Weights of a small mixture-of-experts language model, trained from scratch on English Wikipedia: 14 layers, 2 picks a token.
Below are experts of layer 9 (counted from 0) of a mixture-of-experts language model. Rows are named router (the router's row for the expert), up (a neuron's input weights, with its number) and show model dimensions 0-127. Each number is 500 + 25 x the weight over its row's rms, rounded and kept within 0 to 999. Numbers have three digits each.
Before each expert's rows: "mostly gets" lists some tokens that are sent to it at least half of the time. This comes from a sample of Wikipedia text that the model never trained on.

# expert 12
mostly gets: "erbai", "jan", "tar", " Islam", "mad", "ria"
router:495511480523502490460508494520527534470493485524507504500464458476516486480534503458494506555431471529465498503474492498497492450483466483513538531484564475482527485493497510462536487538514451509533497490529496490484495531513494490542495493547505487503509495477468476513494514531519500477515508509558512555516533500516530472470519474462471492493460471517503484514532509541491501476513
up12:448498511497523495512511533474532502521501496485505526485471516559475480520510529470504497468517497492527495502490531524551490478463524526462476548503499518490536490484466526517499495520520427505535488483548488531521535502537494509499412504531511492542508498459510502482483494472498480478490490493497522450536494487495490494533510488487490488503457474486435505483524502504541485509484

# expert 48
mostly gets: "|---|---|---|---", " MPC", " Nominated", " Result", " ±%", " Pts"
router:524463584509456496505494516504472511553512498482529501508512504492493529516491535489467550482498499505502466506458501516481497462467461498457487532505455513504475502499489540550486504476492426484487479467496478484487562481529485491491503515467503536492555497515495496512496497531544516497533537527505507511517521481519499484519513476508477507487539521472509480481489510503435491496501
up0:542531516527521477435511468468553514486523513500483515511496490497452447553526491475526547501520517495493504508499473514494540471506537486492503531499532538490542526481484525549524497505488505488485480525506465516516529502495493503513486481493487484468512474508505492509449509517517551509535495463534481466503512544508489504482492452466513480481465466484486514543445519482501530500477

# expert 5
mostly gets: "ล", "อ", " —;", "ั", " Saf", " CAN"
router:492525476456503473531526522510483501471527495491505535498442472492487494469480486472479512459504477506549481562493487491440503465467466529492526462512508472504506472471495474475475500464467462508455507491477508461482483466479494503480522510517501459448515497457476495468479516519482468485485472502501479490467528475476459462495474473484516453488485494491487503451486498530483487505519
up17:486433552548489495475448499498482484508532494484521495476502518519474518511516506521516477548513477517454547494505479509489470505460467488489525483549522526486500519482494484514540553538439465497527508549536528459546493481492486488510513480509525487484482530495476540497529510467496526515482528464498493480466544495480504541459485500515500493495500492517486508483502508483500497490545

# expert 50
mostly gets: "|---|---|---|---|", "|---|---|---|---|---|", "|---|---|---|---|---|---|", "|---|---|---|", "|---|---|", "|---|---|---|---|---|---|---|"
router:490486491474504532499457483481489518466501507506483572502526514515497560513498500470522512517478508490520497457499503484514459539483498503481500473483476502462471491511480497518526477484464547476490544465482565493501495453489484532479499478518498467502542487496533535544539455505511492514510474481485482495499466536499544514505523565534535504493539518505524507451505486477478503486492
up0:424487503508505548500501522516536490477515522482514525523494512527539469490476481483504480497477541511495512502488483492490528569488508525527507494518511482519532531455549438527490509498487473530545489472514486484512547512517477499503464490489547505510502492446534510482497499488488506490516496477541437521474488511481492454461480494505555481482483488489513534526500487464493475494474

# expert 22
mostly gets: " politician", "American", " footballer", "د", "born", "Government"
router:503562474450494470483517513508503547470498510461511524509483505477496532477491516532543470467522505537507505510507450530511521530507473486544488537533549473512479448539504516488478484519484529516472499462462493485523495508492483504531524494541475467511491537512457499470478440484477495464531488501510501476543529497495508500550512504460511497532486485481521512513519518488486477534503
up5:484477488526472503460526505476501537536524527470522501465512514508521489498517483523472489491539528525489526454505534528491495510512504531483509518489526482535462545513527505482529468499547506513501477523521501505541507563470478502527517511533479487489529447492498563445485433514493499485483503507446506465471483455516509514469470511494499487467458526486499502502510499463489522489491

# expert 43
mostly gets: " trade", "อ", " foreign", "п", " SP", " Police"
router:479539477448511475508515516523476502480521505489527524501457495480490497493467487479468514468510474518554477556491491504447512489476481518505537469501506470494499455480490498464475497459469466491484497507467514455454480475474494488471523495501499451474501493448486479457480530529500480484490463482499490485471518494467447471512461466491518462513490494487506500452498473509461475524529
up0:516487528511503531465504516498500483543503546503477486507477515495497486491490480494493480507491514551481486483487486467464512538554472544504524511515493501524519502485536502515537489459516495503537435491441476540524506491489456540520488482488511461502473473503539509500463491507485495487474457480489478471544525451464494516506567471501501469547501486492526492492523508484532529471473

# expert 33
mostly gets: "umin", "lic", " computer", " prote", "ogen", " magn"
router:511525461506522468481495456502451491501499526504480504476478499475505530433540510514511563528464473519482485503489497498503523508511479480505513469510522478520498504486521497471530477522481533517534513513502533532525543456482459467518543519460479483490508497490495474509475550510513507475536489478492512533460549522462543486462505488503464505478516487509474485520547465506487531513539
up0:518532540459477480564476517546448503497512501484489499479513507496514503518505505536526496485491500504474513507517457496525530515494555465448484486507491501500493505518452505487489514496520484508481481515488486521514518466491480486461489508468545487455503474538498523517485522498497467534524479529504519451511494497454532491489409478477504497508504540522520543514454523522472501469515

# expert 10
mostly gets: "p", "ec", " ap", " Ap", "het", "yp"
router:507469454513478517480525453463493486460465506514498501461473504517531485480505485468491490504547460525520484493465496537500512491506505509543555503521519534470500507462537497502556484552505507479531529503484526518521504522503523479519488515496466485507484504486499492465491529478509516480499465442533532461495495502512502507507504487460512561463504471490505497445550475489496537493543
up12:508477441506478444501468491506496501454515493544462495503492507468500506546494526498480475505515470502533525485506481498544528506460467525510449480499499500445525539481544478482513557482510473490540471522495491499458514528486562530500498512504516484525515516520531517491495512553477494473476486518506523495528510507512496514522507482524474556523494516504515507492466459478481479482451

# expert 63
mostly gets: "ы", "ъ", " Los", "х", "т", "з"
router:484520470454495471521519531511473510464507491482522527494457476493475496480478472475478511464513469506557477554480483486440498479455470506492534456490506465474519466485489480473465488481469482486468478477464507460465496467489466490478529497480486465465500502456471474453493515514490459492496481487501486485459538489488460468517473465474513475496494493506497489457482493517484485515517
up12:448465471516519524506526491500487460545493512505514496455508443475495489500546510484539466519471492460425509541518443496551523500513498510475472539493512491495526503513532495496522487494482506514523481501483490490517435501493484528512476510505479505487509506516584526488496492479505503498519516521497528486466514546509519483541503487514478491499515489491486487473504532541448487488478

# expert 30
mostly gets: "',", "%;", " vs", " CHN", "},", " GBR"
router:456455477509484481513505527472484492500512510537539456499522520470516502488513460510503540501533496518474463526491504481514522540522495505467458473496475524510495531494505492531494515532495454479535527477497494512489468503475524499482490478465511497492553482509513542532534445522485483531457493549501492501492492484507471471514493506473531472450487484492506539496454553500520526475561
up12:538481476501524516482509491518539496459466493469511540515484474489502478513502494535491491480513499497524488504548545495538513509488462464504471539509498505484497461477506491502534509504532510465533475509493483476535529518509522541474491508499563537524492437550520482483491513490485475523496500474502513536526493493492528446467453488515521474468458481487491515460514477525550472515459